From a checkpoint of a small mixture-of-experts model trained on Wikipedia: 567M tokens.
Below are experts of layer 2 (counted from 0) of a mixture-of-experts language model. Rows are named router (the router's row for the expert) and show model dimensions 0-127. Each number is 200 + 30 x the weight over its row's rms, rounded and kept within 0 to 999.
After each expert's rows: "comes before" lists some tokens at least twice as common just after its tokens as in all text. This comes from a sample of Wikipedia text that the model never trained on. Tokens count by the router's weight.

# expert 13
router,183,204,238,223,193,161,190,201,206,198,230,250,140,169,201,165,231,232,171,161,258,256,165,255,157,225,199,250,228,193,181,229,197,214,212,162,212,184,249,227,180,248,227,194,175,207,221,221,168,164,232,216,251,177,236,176,200,203,155,236,205,225,238,147,217,186,195,179,221,195,210,218,255,180,186,143,236,229,167,184,215,232,226,173,254,266,266,183,194,223,184,165,173,179,186,208,199,206,183,163,187,196,217,225,178,243,133,150,176,173,219,161,207,225,231,175,215,202,166,173,178,201,208,217,172,176,227,208
comes before: " of", ",", ".", " and", " in", " ("

# expert 10
router,212,200,249,200,234,210,171,195,187,182,248,221,156,201,148,140,198,211,171,209,240,276,165,236,147,195,190,258,241,197,189,231,194,191,217,206,213,183,230,230,165,230,205,164,201,192,237,227,153,183,249,240,216,191,241,149,203,188,149,203,200,211,242,167,228,192,224,195,218,197,198,205,223,154,169,174,252,233,183,140,190,211,183,201,202,245,202,174,232,220,135,185,155,201,141,197,164,241,198,204,166,183,208,222,186,206,203,165,170,167,237,189,214,213,239,180,175,200,188,143,125,188,228,208,166,199,224,226
comes before: "|", "-", "\n", "==", "The", "==="

# expert 4
router,202,210,231,214,262,177,171,180,219,196,270,210,203,160,147,175,251,216,149,181,234,211,193,246,161,216,164,230,227,190,169,226,208,227,186,175,236,182,186,164,204,207,230,133,216,191,230,228,185,194,240,202,241,175,239,154,225,185,190,182,224,228,213,156,251,162,179,218,257,206,216,203,216,180,164,166,199,247,200,163,204,232,181,160,209,226,230,170,235,189,164,165,180,176,157,262,138,228,189,191,202,169,229,229,166,217,140,186,197,158,232,218,205,218,226,170,193,176,173,170,177,155,209,220,174,222,239,231
comes before: " the", " ", " a", " first", " 19", " f"

# expert 1
router,180,167,225,201,213,191,212,201,230,202,288,213,171,192,190,188,192,238,167,149,238,226,177,227,176,206,196,232,215,145,208,221,197,252,212,182,215,209,218,189,220,202,230,156,199,202,194,223,142,197,242,239,214,177,247,159,203,171,158,199,220,204,226,165,258,154,208,232,242,203,170,183,251,190,145,177,238,220,181,182,204,215,217,156,225,220,197,181,247,226,185,177,174,171,177,189,199,196,189,175,158,193,241,205,172,254,162,181,125,172,194,191,240,213,226,179,183,187,214,127,143,177,261,217,150,198,210,229
comes before: " |", ".", ",", ")", "–", ";"

# expert 8
router,182,199,227,195,227,177,166,197,249,191,242,200,190,141,178,159,282,212,158,166,239,228,150,225,192,206,158,231,210,171,149,221,213,207,202,137,263,203,219,199,216,187,222,184,191,199,231,217,144,173,226,196,267,152,218,181,176,184,189,205,204,186,219,173,249,160,198,198,215,213,191,222,221,204,144,184,209,229,192,159,221,209,171,170,232,242,219,166,223,224,192,193,196,184,164,206,168,209,192,157,173,201,193,229,169,231,193,158,164,166,243,221,232,206,258,171,177,179,185,175,165,173,265,263,164,202,241,214
comes before: " ", " the", " a", " and", " re", " been"

# expert 23
router,192,167,237,218,206,193,201,184,242,209,240,206,185,150,194,186,241,250,179,182,243,220,140,220,180,218,211,258,194,154,137,218,226,219,191,186,241,156,266,206,174,225,214,177,180,178,223,236,157,200,217,252,230,205,228,200,194,164,174,208,232,203,243,174,241,188,198,208,244,209,193,216,264,197,174,154,240,223,198,158,215,211,209,161,211,236,236,171,227,218,144,153,198,204,177,200,150,218,201,158,187,169,223,218,162,224,156,192,167,174,224,249,246,223,244,199,171,127,191,169,184,182,197,217,175,174,215,221
comes before: ",", " of", ".", " in", " and", " ("

# expert 17
router,205,197,238,212,252,165,179,172,184,185,260,184,183,173,161,185,219,233,166,160,225,270,171,236,183,211,181,227,192,183,176,214,237,210,179,164,223,209,258,199,208,196,189,185,210,203,226,212,138,174,220,235,237,184,251,170,224,177,184,190,203,217,243,183,244,178,217,208,265,229,213,204,218,198,168,196,239,214,235,174,221,227,174,155,206,250,206,170,224,237,140,184,163,191,154,201,167,243,213,205,176,184,210,204,154,205,184,214,180,161,236,229,213,196,246,184,216,179,193,146,144,150,222,244,139,211,264,216
comes before: "\n", " ", " The", " 1", " 0", " 2"

# expert 22
router,216,233,224,163,259,209,164,230,208,183,214,229,146,195,182,180,240,207,190,199,246,204,185,244,157,230,160,211,236,171,190,224,194,231,222,198,219,188,223,228,229,220,204,166,189,191,219,209,182,201,256,223,225,168,220,157,210,199,175,186,242,229,225,164,232,177,198,238,228,231,191,251,215,176,183,160,206,245,210,137,197,241,188,203,195,221,194,158,245,198,156,182,142,192,211,214,175,241,190,144,179,173,254,204,164,194,168,185,166,122,218,170,230,186,236,203,210,158,206,148,139,172,232,231,161,212,251,234
comes before: "ed", "ing", " of", "er", "ly", " to"

# expert 6
router,191,223,239,206,249,157,193,203,207,202,243,213,203,191,192,172,213,248,177,155,232,221,185,227,183,231,167,230,223,176,192,229,199,234,186,186,233,208,211,186,225,208,207,177,187,182,220,284,160,207,188,220,200,199,232,146,240,180,170,210,221,210,255,173,240,160,203,217,241,220,223,204,231,167,176,168,253,218,205,182,196,233,197,130,220,240,251,142,215,207,160,175,213,183,218,239,158,274,168,168,160,154,261,213,168,205,152,187,174,142,242,200,202,207,203,163,204,186,189,176,158,176,187,226,163,190,243,222
comes before: "\n", "-", " the", "|", "==", " a"

# expert 12
router,183,213,233,210,232,175,181,199,244,209,244,229,179,168,210,172,262,229,161,206,269,209,176,221,154,234,157,228,215,172,157,226,203,248,200,189,226,191,216,197,237,205,235,161,200,158,235,234,125,209,213,217,216,194,218,166,237,150,165,185,219,176,230,174,228,188,208,244,237,211,198,226,226,158,158,168,219,262,178,167,179,205,193,159,195,204,204,167,241,183,159,178,204,191,203,245,152,233,167,155,177,194,205,229,160,212,172,192,164,160,209,225,233,210,254,187,178,139,186,171,161,192,218,222,186,204,230,254
comes before: " to", " in", " by", " the", " on", " as"